From a checkpoint of a small mixture-of-experts model trained on Wikipedia.
Size: width 384, 114M parameters.
Experts: 64 SwiGLU neurons an expert, 2 picks a token, a softmax router.
Below are experts of layer 2 (counted from 0) of a mixture-of-experts language model. Rows are named router (the router's row for the expert), gate (a neuron's input weights, with its number), up (a neuron's input weights, with its number), down (a neuron's output weights, with its number) and show model dimensions 0-127. Each number is 200 + 30 x the weight over its row's rms, rounded and kept within 0 to 999.
After each expert's rows: a language model's description of what the expert responds to. This comes from a sample of Wikipedia text that the model never trained on.

# expert 45
router,243,189,201,174,199,205,149,265,190,198,204,240,193,188,188,153,224,198,187,174,246,183,188,193,195,217,207,197,214,201,247,149,241,188,158,186,227,241,171,211,160,210,202,187,203,218,182,178,200,236,213,239,209,171,190,226,206,175,184,216,163,143,184,167,271,219,167,205,202,239,252,240,231,232,249,210,156,186,230,192,188,215,250,233,212,194,258,219,215,219,192,224,154,162,206,173,194,150,203,165,178,204,201,165,192,161,195,187,211,159,258,185,195,178,184,233,195,203,217,171,193,253,182,228,222,207,205,226
gate0,203,224,281,226,172,185,241,234,195,192,178,166,178,209,224,224,203,188,196,149,142,129,191,192,191,218,185,105,218,222,206,192,198,192,214,189,201,244,174,211,170,134,203,217,193,200,169,185,183,174,207,239,195,160,183,141,202,226,155,203,216,260,209,183,286,208,196,271,204,218,240,214,183,195,217,247,157,196,220,227,241,213,276,200,182,219,187,223,222,198,213,192,174,220,175,248,213,160,209,199,185,220,154,174,185,180,217,205,149,184,211,228,223,175,185,183,172,210,189,185,210,253,204,182,229,196,225,204
up0,234,182,132,231,211,227,244,180,246,163,227,215,158,164,227,204,223,237,176,198,153,290,194,212,236,224,165,200,210,196,151,181,176,183,241,230,189,198,182,215,227,172,236,221,192,199,212,220,171,191,224,203,211,196,173,184,217,202,185,180,198,202,231,162,203,227,201,168,199,215,190,183,194,302,214,111,186,192,152,207,198,232,199,209,223,180,212,136,179,215,230,154,136,218,216,166,186,227,177,276,215,139,164,272,202,206,194,142,203,260,235,143,225,229,151,242,198,178,237,197,205,270,197,219,203,197,188,217
down0,126,194,224,170,226,222,148,240,241,244,156,192,163,128,208,228,241,276,176,182,212,205,175,184,140,200,208,242,221,137,135,220,258,181,212,176,185,202,209,181,151,189,159,180,220,219,210,213,243,206,253,169,213,176,173,209,218,191,193,227,165,207,250,201,196,223,194,164,193,206,158,170,198,192,212,223,236,194,192,185,168,216,224,178,173,209,239,166,238,217,214,160,164,182,225,152,240,281,181,217,212,217,173,207,155,236,141,234,167,211,176,135,188,166,201,166,189,216,183,220,225,173,140,242,202,168,177,201
What it handles: Table pipes after numbers. Pipe separators following a number in league standings, squad and election tables, plus words like based, staff, inspired, Fame.

# expert 50
router,234,158,201,190,225,262,214,249,233,184,194,144,192,224,202,260,197,213,188,222,202,211,172,162,247,176,224,202,157,221,223,178,200,218,179,209,200,167,210,160,170,168,241,181,214,227,174,189,197,196,185,180,251,146,202,213,198,198,221,184,227,223,194,212,141,172,223,196,200,180,172,190,208,258,243,182,190,208,181,231,210,211,198,223,183,119,209,189,198,158,188,198,247,252,200,177,185,167,159,184,180,188,174,172,187,197,238,201,256,218,128,161,171,228,197,189,189,190,136,263,152,207,172,291,208,231,186,177
gate0,163,185,191,166,184,191,229,152,230,229,244,216,165,226,182,188,214,231,171,226,248,193,203,183,233,149,199,174,239,199,175,201,219,151,217,241,219,154,225,224,241,182,185,170,232,175,217,170,207,212,239,219,179,193,203,239,217,218,222,244,184,140,217,182,180,237,163,139,261,188,196,131,138,180,253,192,243,192,222,186,166,226,185,195,190,194,206,178,248,225,153,188,180,156,137,154,191,184,147,194,230,194,127,263,230,190,221,187,186,231,152,197,191,194,211,229,203,236,173,192,176,242,185,229,226,156,217,235
up0,208,178,202,246,150,170,212,206,264,188,219,228,168,184,190,228,196,218,198,209,209,195,210,224,132,187,230,212,218,175,179,197,201,266,168,156,233,221,216,207,217,216,204,183,185,198,211,186,187,173,249,190,195,218,192,158,176,205,181,232,179,183,196,194,170,236,200,230,242,200,142,217,174,198,193,208,180,168,177,280,177,187,214,204,218,219,197,257,202,215,224,204,183,140,186,187,143,234,153,248,203,238,192,193,158,219,256,178,187,223,193,193,199,253,236,212,151,191,218,174,236,172,198,183,224,199,203,157
down0,180,199,192,171,172,209,186,184,166,248,197,205,175,162,147,175,173,213,200,216,186,218,189,213,171,199,189,171,165,228,308,184,185,264,272,157,221,161,224,166,200,215,186,204,158,190,178,190,160,219,205,180,219,186,167,172,170,218,220,235,185,128,193,188,255,246,181,138,174,181,211,186,235,189,193,227,196,148,183,179,197,201,165,211,235,215,141,193,172,252,197,161,219,187,158,189,178,241,267,202,181,235,230,189,220,164,133,207,183,204,177,263,150,161,184,177,215,232,192,200,201,240,218,204,220,201,233,205
What it handles: Occupation nouns. Job or role nouns after a nationality or sport in biography entries, such as footballer, politician, football manager, basketball coach, and singles chronology.

# expert 42
router,206,195,155,182,221,230,183,215,206,222,160,225,178,197,177,159,207,211,266,269,158,164,186,227,204,190,242,219,191,188,169,214,212,148,227,206,236,266,175,164,239,255,218,211,173,201,168,188,177,250,258,169,142,223,219,202,201,248,273,210,183,174,174,236,188,207,204,214,197,248,251,198,209,203,232,157,232,239,188,217,213,175,130,150,204,176,230,205,213,215,183,193,176,219,203,227,206,150,168,125,206,176,180,235,163,242,192,196,203,185,222,264,217,176,180,250,244,211,152,237,200,205,218,203,154,178,195,208
gate0,245,226,166,232,212,182,208,185,193,201,225,179,171,174,244,175,199,261,245,233,193,213,251,180,227,181,173,239,229,211,221,214,165,183,228,214,256,161,189,189,171,226,180,178,210,193,201,194,148,256,177,216,177,284,209,238,218,156,149,205,207,197,146,178,220,202,210,183,226,168,162,199,175,214,202,218,228,212,206,155,212,233,227,182,165,207,148,191,182,221,228,210,253,246,198,188,125,247,212,177,178,163,242,222,206,186,153,220,225,169,214,152,193,178,178,188,186,183,180,249,178,215,196,210,167,222,175,217
up0,172,207,168,191,153,209,174,187,237,164,200,192,168,188,174,185,209,198,146,191,233,196,181,232,226,221,276,210,193,150,161,200,206,188,202,229,224,224,170,209,241,226,160,202,215,214,190,141,223,156,211,241,160,184,184,157,219,209,195,180,239,207,150,207,231,147,203,223,172,230,183,198,197,226,249,168,149,198,233,204,227,185,200,205,189,197,234,190,200,175,199,166,205,186,189,212,229,123,261,137,160,199,183,211,246,223,195,162,239,190,199,228,217,214,183,232,213,255,138,216,243,271,182,195,235,228,187,229
down0,214,179,188,174,180,227,223,207,205,233,290,226,181,203,166,241,194,209,214,219,185,183,189,198,212,164,200,254,184,229,237,253,206,171,180,152,257,213,245,178,216,193,184,214,205,217,185,161,280,258,177,213,286,293,221,191,207,249,192,203,191,230,219,243,223,131,207,214,270,205,138,196,148,165,184,213,192,247,235,210,161,199,194,179,160,178,182,250,199,210,138,166,208,187,204,242,205,144,217,263,213,186,172,245,225,205,195,209,233,208,169,178,191,244,183,184,194,203,178,244,254,189,230,202,136,206,155,210
What it handles: Possessive markers. Possessive pronouns and 's endings, such as his, their, its, county's, Lee's, usually before nouns like first, own, father.

# expert 48
router,203,170,205,239,210,189,184,184,230,260,274,178,195,216,237,134,244,171,234,228,174,175,173,200,223,202,163,233,215,175,263,245,207,155,214,177,222,265,158,244,198,195,196,188,184,257,201,157,232,193,183,206,228,171,159,192,169,202,178,139,176,200,197,167,198,272,153,189,214,152,170,241,214,223,241,192,243,182,196,205,166,199,198,154,214,193,214,175,214,152,152,178,274,207,197,172,190,206,203,206,182,166,204,221,169,201,180,214,177,173,207,206,172,208,191,244,192,158,251,177,169,203,228,171,180,152,167,228
gate0,202,174,111,202,220,190,244,233,233,190,221,183,170,234,172,254,241,162,236,196,258,189,170,191,212,226,211,191,183,188,193,135,213,185,134,221,212,242,230,217,213,246,195,173,196,211,146,203,164,192,194,221,196,207,253,148,193,228,214,168,191,212,205,144,217,230,201,164,209,211,202,194,180,155,197,228,245,196,212,193,205,158,174,208,240,175,180,212,197,231,183,212,146,226,228,205,243,166,191,204,208,194,217,196,205,188,170,178,229,217,250,193,221,227,185,218,185,219,207,228,197,181,184,205,217,214,193,169
up0,177,191,267,165,182,158,192,208,189,197,264,176,179,249,211,207,232,266,229,162,209,189,189,193,306,172,182,156,153,169,233,172,142,199,206,161,188,179,167,237,179,231,209,209,203,197,225,190,202,215,205,174,165,209,151,195,197,208,194,222,154,213,175,218,242,203,219,196,198,180,200,223,185,195,208,184,208,173,220,197,213,187,195,188,224,175,216,208,174,169,178,163,175,222,280,185,220,229,167,268,218,221,220,198,186,224,213,171,220,200,194,243,185,214,168,223,240,159,179,234,168,212,170,196,252,196,234,159
down0,192,187,226,240,212,172,205,217,198,180,230,245,230,195,173,262,184,176,215,192,214,209,228,193,181,198,263,196,197,233,220,219,237,239,204,169,200,196,207,201,192,227,234,211,171,230,213,160,191,253,243,170,248,284,250,182,138,182,226,211,150,163,227,191,200,221,234,193,198,172,227,165,147,207,205,184,218,157,183,174,169,176,169,245,210,212,115,191,247,163,161,209,161,188,224,135,181,221,240,219,196,222,204,217,217,181,192,246,215,184,167,208,159,242,209,166,214,175,209,196,198,202,187,231,231,159,161,176
What it handles: Work and group nouns. Nouns naming works or groups after the or a, such as film, album, novel, regiment, plus pipes after row numbers in list tables.

# expert 12
router,151,151,152,184,195,225,231,207,171,181,166,134,191,247,240,213,188,197,189,170,223,189,217,225,219,202,210,206,212,227,196,222,192,200,207,186,153,154,199,202,168,199,211,195,205,202,244,131,175,222,198,193,197,209,218,223,224,170,181,258,193,178,177,217,200,203,186,217,214,189,241,270,252,222,203,161,214,215,201,225,211,192,171,225,208,208,196,221,180,222,173,218,130,209,215,167,254,259,206,240,146,156,230,195,204,172,160,162,191,187,226,158,212,173,216,178,240,175,239,225,217,210,203,134,177,234,203,189
gate0,152,152,235,193,154,190,211,216,177,161,193,157,228,206,172,217,194,188,179,206,241,199,239,135,269,147,204,213,225,173,186,250,232,185,174,208,224,214,187,178,228,180,197,269,183,235,199,195,194,192,213,204,183,208,197,142,203,224,242,166,192,186,257,174,185,116,239,202,157,212,258,237,184,208,194,249,211,207,192,227,160,148,256,214,208,187,207,191,180,224,175,233,206,178,206,173,162,228,154,181,202,242,163,200,159,185,235,234,219,211,236,151,173,203,260,176,244,167,208,222,207,171,168,185,157,231,217,220
up0,210,193,196,185,179,187,190,152,222,159,202,145,177,220,215,203,199,179,165,194,179,207,281,208,164,196,198,271,220,232,145,247,187,170,261,193,211,210,181,215,230,186,196,208,212,249,219,210,174,236,233,236,218,209,184,186,192,191,228,204,209,181,235,213,185,161,226,268,168,198,183,258,248,147,163,171,223,245,193,190,153,248,220,164,202,190,133,177,149,208,229,192,229,216,195,215,176,206,194,149,222,185,213,169,216,141,229,245,220,162,266,198,176,187,164,183,249,172,201,221,167,181,274,141,198,212,193,232
down0,191,179,202,203,210,225,184,265,204,157,186,181,210,189,182,192,220,182,238,199,171,167,190,175,156,227,201,173,241,221,231,221,195,199,186,183,199,216,162,229,235,181,199,204,172,182,208,168,224,185,209,161,195,220,167,214,204,200,153,228,138,144,217,209,198,215,142,254,221,201,148,235,199,158,170,211,226,233,210,163,209,240,202,200,273,205,133,209,215,218,163,233,129,206,187,186,200,213,151,156,211,201,256,192,216,180,228,238,206,246,208,221,206,256,129,111,148,149,209,192,180,171,190,177,231,203,236,272
What it handles: Table header separators. Pipe separators and column headers in tables, such as Venue, Score, Votes, Attendance, plus some main verbs in prose like experienced, produced.

# expert 54
router,182,174,173,184,229,138,234,229,198,191,168,194,196,184,134,133,261,189,192,127,174,116,267,206,235,180,205,164,165,187,225,165,197,162,229,169,228,195,184,192,193,242,259,159,252,183,211,185,212,233,149,222,203,226,220,214,219,188,273,245,193,200,220,210,164,177,204,204,161,199,216,175,249,204,212,270,198,169,215,174,252,247,212,219,168,223,183,252,224,241,281,209,201,211,254,247,229,201,194,203,176,216,134,252,238,201,205,216,187,217,195,163,273,234,184,195,176,184,203,225,192,174,188,179,134,269,203,187
gate0,186,206,191,193,218,243,217,136,215,172,213,200,264,186,184,258,135,223,225,188,233,198,218,197,239,226,210,197,172,232,169,226,219,215,156,221,233,189,254,216,211,223,202,203,223,259,154,166,202,243,212,177,206,190,196,181,186,221,168,221,229,182,188,151,205,190,201,182,222,188,202,190,198,231,210,204,171,159,181,212,226,208,230,190,193,194,107,216,163,212,246,196,136,180,184,172,182,228,224,182,156,210,200,173,200,214,267,217,192,232,212,143,229,186,207,190,188,204,213,231,141,181,159,238,218,202,166,222
up0,220,250,179,158,217,208,195,212,186,175,197,213,196,172,185,209,201,215,273,259,207,209,240,201,238,200,178,247,233,142,160,200,79,247,204,190,195,179,178,229,206,249,192,193,247,151,191,232,204,223,146,222,175,174,213,188,184,218,203,178,161,216,186,203,205,190,186,153,242,223,234,228,166,170,210,170,198,201,136,196,243,178,236,182,192,204,206,198,156,93,208,187,200,243,266,196,147,182,223,204,209,270,151,228,223,224,246,241,204,200,209,172,200,191,142,151,194,230,201,174,204,185,252,178,247,173,205,225
down0,285,185,180,130,153,203,170,191,166,204,172,219,165,182,158,221,183,143,241,196,267,213,241,142,160,210,168,178,216,183,154,209,233,211,201,231,205,209,142,181,175,195,208,180,196,193,230,182,181,281,196,238,229,217,180,214,223,138,243,188,184,254,153,195,204,250,200,236,197,183,231,234,226,225,170,209,231,228,183,210,230,141,209,144,206,189,240,213,248,198,167,208,199,221,199,222,280,194,139,203,176,173,244,168,203,278,214,182,236,226,190,193,190,220,219,173,260,232,180,262,260,202,239,164,257,237,207,222
What it handles: Surnames after given names. Surnames and name-ending pieces after a first name, such as Jones, Smith, Singh, Khan, often in article titles and cast lists.

# expert 27
router,168,222,157,189,182,205,214,202,189,191,202,210,173,208,193,220,196,216,213,186,151,206,186,181,173,185,152,180,216,206,248,246,209,218,190,227,167,246,240,185,165,224,216,167,200,231,197,221,199,204,206,211,213,216,174,210,218,246,183,199,209,178,137,203,202,186,203,206,184,216,203,198,189,199,202,166,216,254,185,144,190,163,187,243,192,153,195,236,158,205,175,182,205,185,190,157,216,196,189,161,184,152,206,208,223,194,188,193,259,168,216,256,139,202,222,248,215,207,190,240,220,183,177,251,223,225,192,232
gate16,252,155,209,221,245,187,164,164,193,184,209,161,177,204,192,180,207,186,218,189,213,192,210,168,213,208,202,142,205,204,213,237,206,218,183,197,196,220,257,177,225,189,232,219,230,200,235,218,207,171,131,162,197,177,145,188,197,149,218,221,190,154,152,219,232,233,207,246,180,209,180,188,190,215,204,174,200,245,157,218,228,176,155,216,231,216,215,201,132,184,204,272,205,260,166,188,161,188,173,210,242,194,219,198,267,156,190,166,215,147,242,238,216,192,164,145,185,187,202,193,165,198,204,225,193,227,228,223
up16,218,198,252,247,186,189,195,222,209,171,215,183,215,220,217,234,183,236,139,209,221,171,200,239,185,241,220,225,212,200,173,205,262,212,187,213,251,183,155,217,187,201,208,217,185,191,154,278,252,221,248,229,223,205,222,163,231,170,202,149,258,203,250,158,176,194,159,214,218,214,229,187,198,166,224,200,228,191,168,191,251,216,159,169,236,201,142,194,149,236,228,219,205,184,258,240,210,209,138,222,185,252,211,188,175,167,240,213,243,162,205,207,178,195,191,157,200,204,230,201,179,206,210,216,217,232,186,241
down16,211,241,163,240,197,224,182,215,217,223,183,183,214,236,180,193,196,183,200,233,186,187,132,237,176,210,180,194,238,203,192,209,212,235,219,182,155,242,202,196,144,116,198,186,162,199,210,152,254,181,164,201,202,274,202,231,187,186,261,220,173,174,192,220,157,187,208,166,175,136,179,203,190,144,190,212,140,232,179,225,237,206,196,136,187,212,160,233,194,195,170,192,168,192,243,184,190,230,228,150,200,188,206,175,190,211,216,207,180,214,225,248,207,214,155,206,163,174,181,210,229,184,215,209,185,239,231,206
What it handles: Articles after prepositions. Articles and possessives after prepositions or verbs, especially "a" in "with a GPA/record", plus "at" before away venues and "attended".

# expert 37
router,178,206,178,213,154,186,199,199,182,255,198,209,148,196,185,215,201,178,158,237,192,225,190,235,222,208,254,197,198,208,211,209,210,192,246,192,200,177,225,221,173,187,178,213,218,188,243,219,124,184,210,165,199,180,171,180,209,168,220,153,196,201,226,282,239,209,266,161,191,217,234,226,202,196,217,221,150,229,241,220,239,176,230,198,189,222,186,204,176,145,213,215,234,243,236,228,197,176,219,221,193,165,194,225,223,154,182,271,188,200,161,173,133,134,235,240,244,189,165,226,176,207,195,178,200,158,246,238
gate0,185,206,235,143,204,200,182,217,162,231,202,173,224,195,219,221,185,139,190,168,123,176,195,209,177,217,164,265,190,207,229,142,212,148,180,237,219,164,202,218,195,176,219,222,152,190,198,237,148,227,168,197,142,161,203,216,214,234,192,223,168,172,212,246,236,187,205,257,213,203,195,248,160,255,208,180,152,209,204,210,199,167,223,164,212,213,150,173,211,213,224,219,213,192,194,220,199,209,192,177,178,253,185,195,225,220,176,208,191,202,251,143,229,170,218,222,273,165,225,191,177,196,217,246,220,203,225,181
up0,245,175,197,188,210,154,208,209,208,171,205,240,210,234,188,199,189,217,258,224,178,157,219,232,218,137,205,161,171,213,265,224,186,201,195,214,153,231,126,184,166,180,186,174,160,173,214,134,207,203,217,147,222,229,230,193,173,188,216,175,200,226,226,211,212,168,191,209,222,185,190,152,193,154,172,188,201,155,230,211,195,186,190,170,197,262,223,226,224,198,215,185,191,235,208,174,175,233,195,192,203,164,197,202,195,235,234,206,220,180,215,221,147,198,235,168,194,221,201,177,173,169,237,201,103,216,217,195
down0,170,214,170,176,204,208,157,151,241,125,190,215,217,230,178,250,191,177,238,213,201,220,181,205,215,210,177,166,243,219,189,190,206,173,177,191,175,215,215,187,201,189,207,185,227,184,232,168,205,213,213,238,239,182,201,185,208,185,179,200,220,151,200,226,212,241,267,190,177,261,166,192,213,175,245,181,208,192,171,218,142,180,240,109,184,229,215,212,154,227,234,260,175,192,190,231,179,181,245,200,178,182,196,225,178,174,221,151,169,225,220,205,129,237,190,160,204,174,170,222,172,196,203,213,157,203,183,186
What it handles: Mid-word fragments. Inner pieces of capitalised words directly after an initial capital letter, often in quoted titles or names, such as H-it-achi, F-ire, B-ig.

# expert 1
router,171,170,202,214,166,186,207,191,187,216,220,213,187,204,189,213,229,201,234,204,204,181,165,204,197,160,248,184,204,188,167,178,251,177,230,151,208,162,175,159,193,166,224,255,196,162,179,229,243,170,184,148,161,187,212,216,201,211,188,233,199,139,192,217,124,246,213,218,210,169,221,200,157,266,193,206,206,207,213,159,148,230,214,202,203,214,224,234,175,202,169,180,198,225,199,228,207,228,173,223,203,249,199,216,245,234,169,215,194,248,254,212,157,198,184,188,201,163,189,208,163,153,230,150,211,143,180,177
gate0,216,157,209,198,215,203,199,221,216,202,167,223,157,180,198,184,213,206,237,199,188,250,244,178,169,201,217,183,210,240,140,185,215,179,166,198,254,246,197,230,182,241,187,219,191,191,212,242,163,164,185,210,256,202,203,169,229,210,171,163,187,190,172,239,219,212,191,244,244,171,227,241,207,222,202,196,180,181,225,145,159,142,193,162,225,224,232,266,217,186,239,182,161,216,186,169,300,263,163,210,178,193,192,224,177,200,193,208,170,224,195,187,259,223,162,188,185,195,166,188,204,239,218,211,182,204,199,248
up0,269,181,220,211,151,227,211,146,213,211,188,162,210,128,209,217,225,186,174,172,207,192,196,260,184,192,192,226,193,238,245,175,164,216,214,192,235,105,191,183,158,214,214,195,208,145,149,133,172,171,159,239,188,222,201,138,172,165,251,227,194,182,240,221,201,246,178,190,188,210,180,183,158,225,211,209,209,199,221,144,190,189,223,226,195,188,208,170,200,186,234,153,240,166,241,255,172,184,226,252,210,219,213,212,199,213,188,211,213,247,137,215,191,155,162,237,249,161,243,227,191,211,203,205,140,192,214,207
down0,203,198,176,164,206,163,206,174,246,215,199,163,192,212,195,120,202,232,169,206,190,233,198,228,152,159,167,172,210,220,213,221,192,249,198,241,188,174,191,267,215,187,216,249,215,196,191,265,181,151,164,238,178,201,202,159,148,200,117,187,182,208,245,226,170,216,258,188,217,215,195,246,198,218,186,234,210,232,201,190,203,199,192,208,211,223,196,199,201,188,246,203,228,174,196,218,163,205,160,204,188,212,153,170,212,236,188,234,187,132,192,210,258,193,193,233,253,182,192,172,198,243,198,229,174,249,194,227
What it handles: Foreign name endings. Word-final pieces of non-English personal and place names, such as -sky, -ova, -owski, -ville, -ia, and vowel endings.

# expert 7
router,189,233,209,212,235,253,220,213,158,235,242,226,245,242,256,222,180,207,243,246,191,194,203,195,175,186,217,201,200,219,207,190,257,226,191,238,202,177,162,222,222,136,199,185,219,231,240,155,242,209,202,197,204,176,221,233,193,183,179,175,204,256,151,189,238,196,188,252,233,163,231,178,226,187,252,260,212,226,204,209,230,217,239,199,190,177,201,164,180,194,197,199,175,231,210,111,201,228,224,224,163,265,206,194,159,210,255,243,171,180,192,241,215,184,266,226,191,141,214,211,192,144,228,231,208,211,206,154
gate0,183,227,197,234,154,215,202,182,232,132,266,183,181,189,177,205,214,205,191,238,153,183,238,197,246,205,211,165,157,212,169,199,192,202,225,171,194,213,181,214,188,263,186,137,196,203,190,201,199,232,180,204,168,204,196,163,145,258,229,190,201,254,176,180,177,221,178,220,164,161,183,164,171,220,197,254,195,179,241,222,229,214,232,191,170,193,220,216,152,156,224,184,225,225,202,135,139,247,251,196,157,212,190,162,189,189,187,229,186,249,199,218,223,150,197,276,198,230,194,236,236,135,200,225,211,195,209,198
up0,201,220,231,158,202,181,178,208,167,193,130,175,171,223,195,124,236,248,254,192,219,206,159,199,190,174,211,248,206,246,242,168,175,185,212,199,215,224,223,199,232,202,194,204,176,199,171,200,180,213,264,165,197,222,195,169,202,176,178,194,194,229,172,197,274,194,204,166,220,224,226,238,234,180,221,145,186,191,199,156,183,203,190,208,189,225,163,227,200,243,162,203,210,158,203,245,237,147,209,189,212,207,190,232,217,210,166,215,223,129,226,203,198,194,200,204,189,164,145,180,187,237,221,193,180,222,155,234
down0,216,184,206,190,231,189,194,248,208,213,205,215,179,204,192,202,161,144,216,270,203,117,130,204,190,216,223,143,164,170,165,202,221,213,176,210,256,178,202,212,190,157,168,213,181,213,210,200,152,157,166,239,204,157,245,201,184,198,200,227,182,180,142,188,165,203,224,220,172,196,218,243,184,164,251,196,186,180,192,220,185,236,171,227,162,182,218,231,122,172,170,231,210,234,225,195,175,202,168,186,202,246,219,224,205,200,234,215,242,194,215,132,186,199,242,268,192,208,175,165,217,273,185,209,241,268,229,150
What it handles: Ordinals and centuries. Ordinal numbers and position words before century, place or team names, such as 13th century, 2nd, Second, Middle, United.

# expert 19
router,221,183,161,197,214,212,190,206,210,230,189,191,190,180,208,260,225,193,176,202,275,135,214,169,187,158,200,193,149,163,209,138,233,228,168,225,135,220,195,167,171,231,172,167,200,227,200,238,224,181,189,212,188,238,214,253,179,192,185,215,178,212,190,121,180,215,190,148,200,267,158,210,206,272,180,215,253,223,181,186,185,219,206,171,231,199,219,163,200,192,185,231,255,174,193,194,253,188,226,226,166,191,188,207,189,225,201,213,203,190,204,220,183,219,232,183,257,190,221,242,195,242,202,166,198,168,187,235
gate0,172,228,207,219,185,185,239,221,187,200,166,204,225,221,205,158,173,190,249,214,204,173,210,239,185,202,244,224,191,178,196,217,221,157,156,183,172,200,238,168,202,219,163,195,222,202,191,169,181,192,217,160,224,211,191,218,192,217,213,217,236,221,230,199,193,213,229,246,225,224,156,159,234,205,183,155,225,211,183,170,209,240,167,194,159,222,243,199,191,222,233,235,130,269,210,199,173,203,161,221,183,181,161,187,229,184,182,191,144,206,150,229,205,174,158,180,220,209,166,182,208,197,214,265,263,222,243,214
up0,234,237,187,172,193,243,226,223,190,228,155,192,211,203,188,261,173,168,226,203,201,185,169,248,162,185,180,184,208,193,262,209,217,167,258,210,172,222,216,263,188,243,199,218,217,212,212,180,253,210,184,168,196,218,212,173,163,246,196,255,222,181,190,223,180,201,239,138,161,193,199,235,210,199,158,162,263,234,230,165,209,196,155,197,188,250,145,202,141,203,223,160,190,188,141,184,238,215,209,223,202,184,213,169,144,255,144,185,193,182,219,159,183,280,176,191,229,224,246,185,172,222,232,279,217,242,266,232
down0,199,173,196,154,230,189,215,196,200,196,176,172,159,227,195,230,194,164,181,174,225,227,212,243,214,228,226,221,175,166,279,229,213,179,217,203,190,202,174,202,238,201,169,191,240,217,231,202,210,219,103,192,219,248,219,241,167,213,215,273,228,199,210,169,221,223,181,185,185,206,242,215,196,235,202,204,267,194,201,147,222,200,188,161,217,230,225,184,218,119,203,138,160,225,201,195,131,176,254,216,177,216,239,156,207,211,258,135,191,219,179,178,150,209,189,209,248,227,198,222,166,208,211,195,220,252,227,253
What it handles: Articles in definitions. The a or an after is in opening definitions like "is a species of beetle", plus infobox field labels such as Country:, Type:, Genre:.

# expert 60
router,218,226,228,207,197,228,169,239,201,230,246,241,236,219,206,219,239,187,195,275,227,228,176,188,198,214,218,173,203,183,182,194,202,213,181,214,162,168,190,184,257,197,159,234,211,199,187,190,209,136,207,194,242,165,146,199,193,201,203,139,179,208,148,155,146,196,204,250,184,186,194,169,159,168,214,207,159,232,217,227,176,148,220,220,191,260,202,239,234,141,194,157,239,185,177,183,187,193,238,224,224,205,194,189,164,136,181,231,177,192,247,211,217,233,207,157,211,182,203,189,225,214,195,221,202,173,166,220
gate0,230,226,226,243,229,98,216,152,257,217,193,188,196,181,172,207,227,174,217,189,189,175,212,232,187,271,212,174,176,175,138,181,201,138,202,228,160,197,202,199,230,204,211,183,250,236,219,195,209,244,156,181,148,205,215,195,228,251,264,100,201,158,185,210,228,160,175,195,262,171,199,176,194,200,206,231,284,195,242,235,202,185,243,153,180,193,221,216,218,206,229,176,173,185,152,204,172,223,157,210,185,131,174,210,227,184,176,205,190,201,145,182,187,220,215,247,177,212,139,186,198,165,174,229,174,186,181,214
up0,212,237,164,206,238,215,169,182,211,204,247,198,211,192,215,230,135,154,194,209,215,205,182,288,237,219,203,189,214,170,245,228,199,224,185,227,212,210,238,228,191,195,246,224,165,246,189,174,160,246,222,180,228,181,119,189,217,218,200,197,208,238,150,206,199,195,209,228,198,169,222,187,184,216,206,234,206,177,127,219,163,183,193,210,170,180,207,166,214,242,223,226,143,250,205,225,139,186,213,190,212,180,172,188,189,227,219,186,205,234,150,257,198,191,215,189,193,191,200,163,199,193,244,199,200,140,179,175
down0,201,182,207,271,202,177,160,209,213,182,182,168,208,193,224,261,146,187,212,205,223,190,163,243,203,188,181,233,229,241,205,163,161,234,201,235,156,212,214,164,250,166,202,177,200,186,169,215,231,206,217,270,202,237,244,224,217,217,192,195,149,196,192,214,199,208,221,223,203,171,165,244,248,182,196,212,272,191,169,203,184,232,255,171,188,127,181,128,244,170,207,233,214,204,227,196,223,197,218,194,207,204,165,198,227,233,221,252,248,167,200,223,190,213,200,223,243,235,115,197,238,170,222,196,159,212,171,199
What it handles: Conjunction and schedule pipes. The conjunction and in prose, plus pipes after empty cells in sports schedule tables before opponent names like Georgia State.

# expert 0
router,212,225,183,152,224,200,250,193,210,229,248,229,188,193,237,190,240,206,182,175,221,197,240,173,196,212,203,185,196,205,192,243,264,170,181,180,189,179,226,180,198,157,203,224,223,119,253,184,228,210,228,160,191,243,211,182,150,235,253,162,234,238,159,196,282,214,137,183,196,153,201,214,170,211,196,200,229,196,176,167,267,172,257,140,230,180,196,186,205,194,188,196,187,179,211,167,183,195,226,195,208,251,201,211,186,162,180,189,183,205,195,233,161,190,202,195,207,173,202,175,199,247,193,164,215,214,216,174
gate0,225,224,258,203,194,183,209,211,205,202,245,236,193,192,162,166,192,202,161,178,196,202,169,158,133,157,232,203,174,215,232,240,195,236,227,259,184,182,175,219,213,200,188,206,219,173,240,206,213,164,220,256,201,184,219,158,246,103,174,194,217,218,198,174,188,208,169,189,217,177,230,158,235,214,199,221,208,140,168,137,169,201,211,189,173,204,183,205,191,198,219,206,191,193,182,253,212,234,233,146,196,204,104,199,225,179,194,250,236,243,170,187,250,218,208,148,199,120,222,219,187,230,217,196,228,196,169,163
up0,226,175,134,201,210,216,178,176,209,197,140,159,225,222,217,187,195,266,225,232,223,227,183,181,229,191,150,238,203,202,182,178,173,256,205,207,245,215,268,189,178,206,189,156,232,244,151,194,194,191,227,95,236,211,164,221,236,206,183,205,198,213,209,194,169,142,184,206,241,201,161,199,206,271,187,199,184,221,134,189,198,193,202,213,203,148,231,164,227,217,209,194,165,225,179,214,237,229,214,224,219,164,189,222,173,190,209,171,207,189,224,236,176,182,215,276,181,175,238,181,231,201,176,183,175,201,195,169
down0,237,192,209,178,181,205,165,164,199,212,148,190,247,201,161,196,224,204,226,190,160,202,191,243,204,232,185,236,172,179,158,197,260,167,209,165,244,167,160,265,158,248,200,217,236,218,202,171,206,174,212,275,218,232,152,195,259,202,215,169,170,198,200,176,233,196,170,232,215,191,162,235,239,230,228,177,129,228,185,213,220,180,207,213,183,163,147,133,199,206,207,200,172,214,235,198,215,170,151,253,238,150,230,215,172,182,201,210,190,228,162,188,188,225,226,203,202,189,235,223,163,201,166,248,180,181,212,203
What it handles: Place-name first words. Opening words of multiword place and title names such as New, South, North, York, often followed by York, Carolina, Zealand.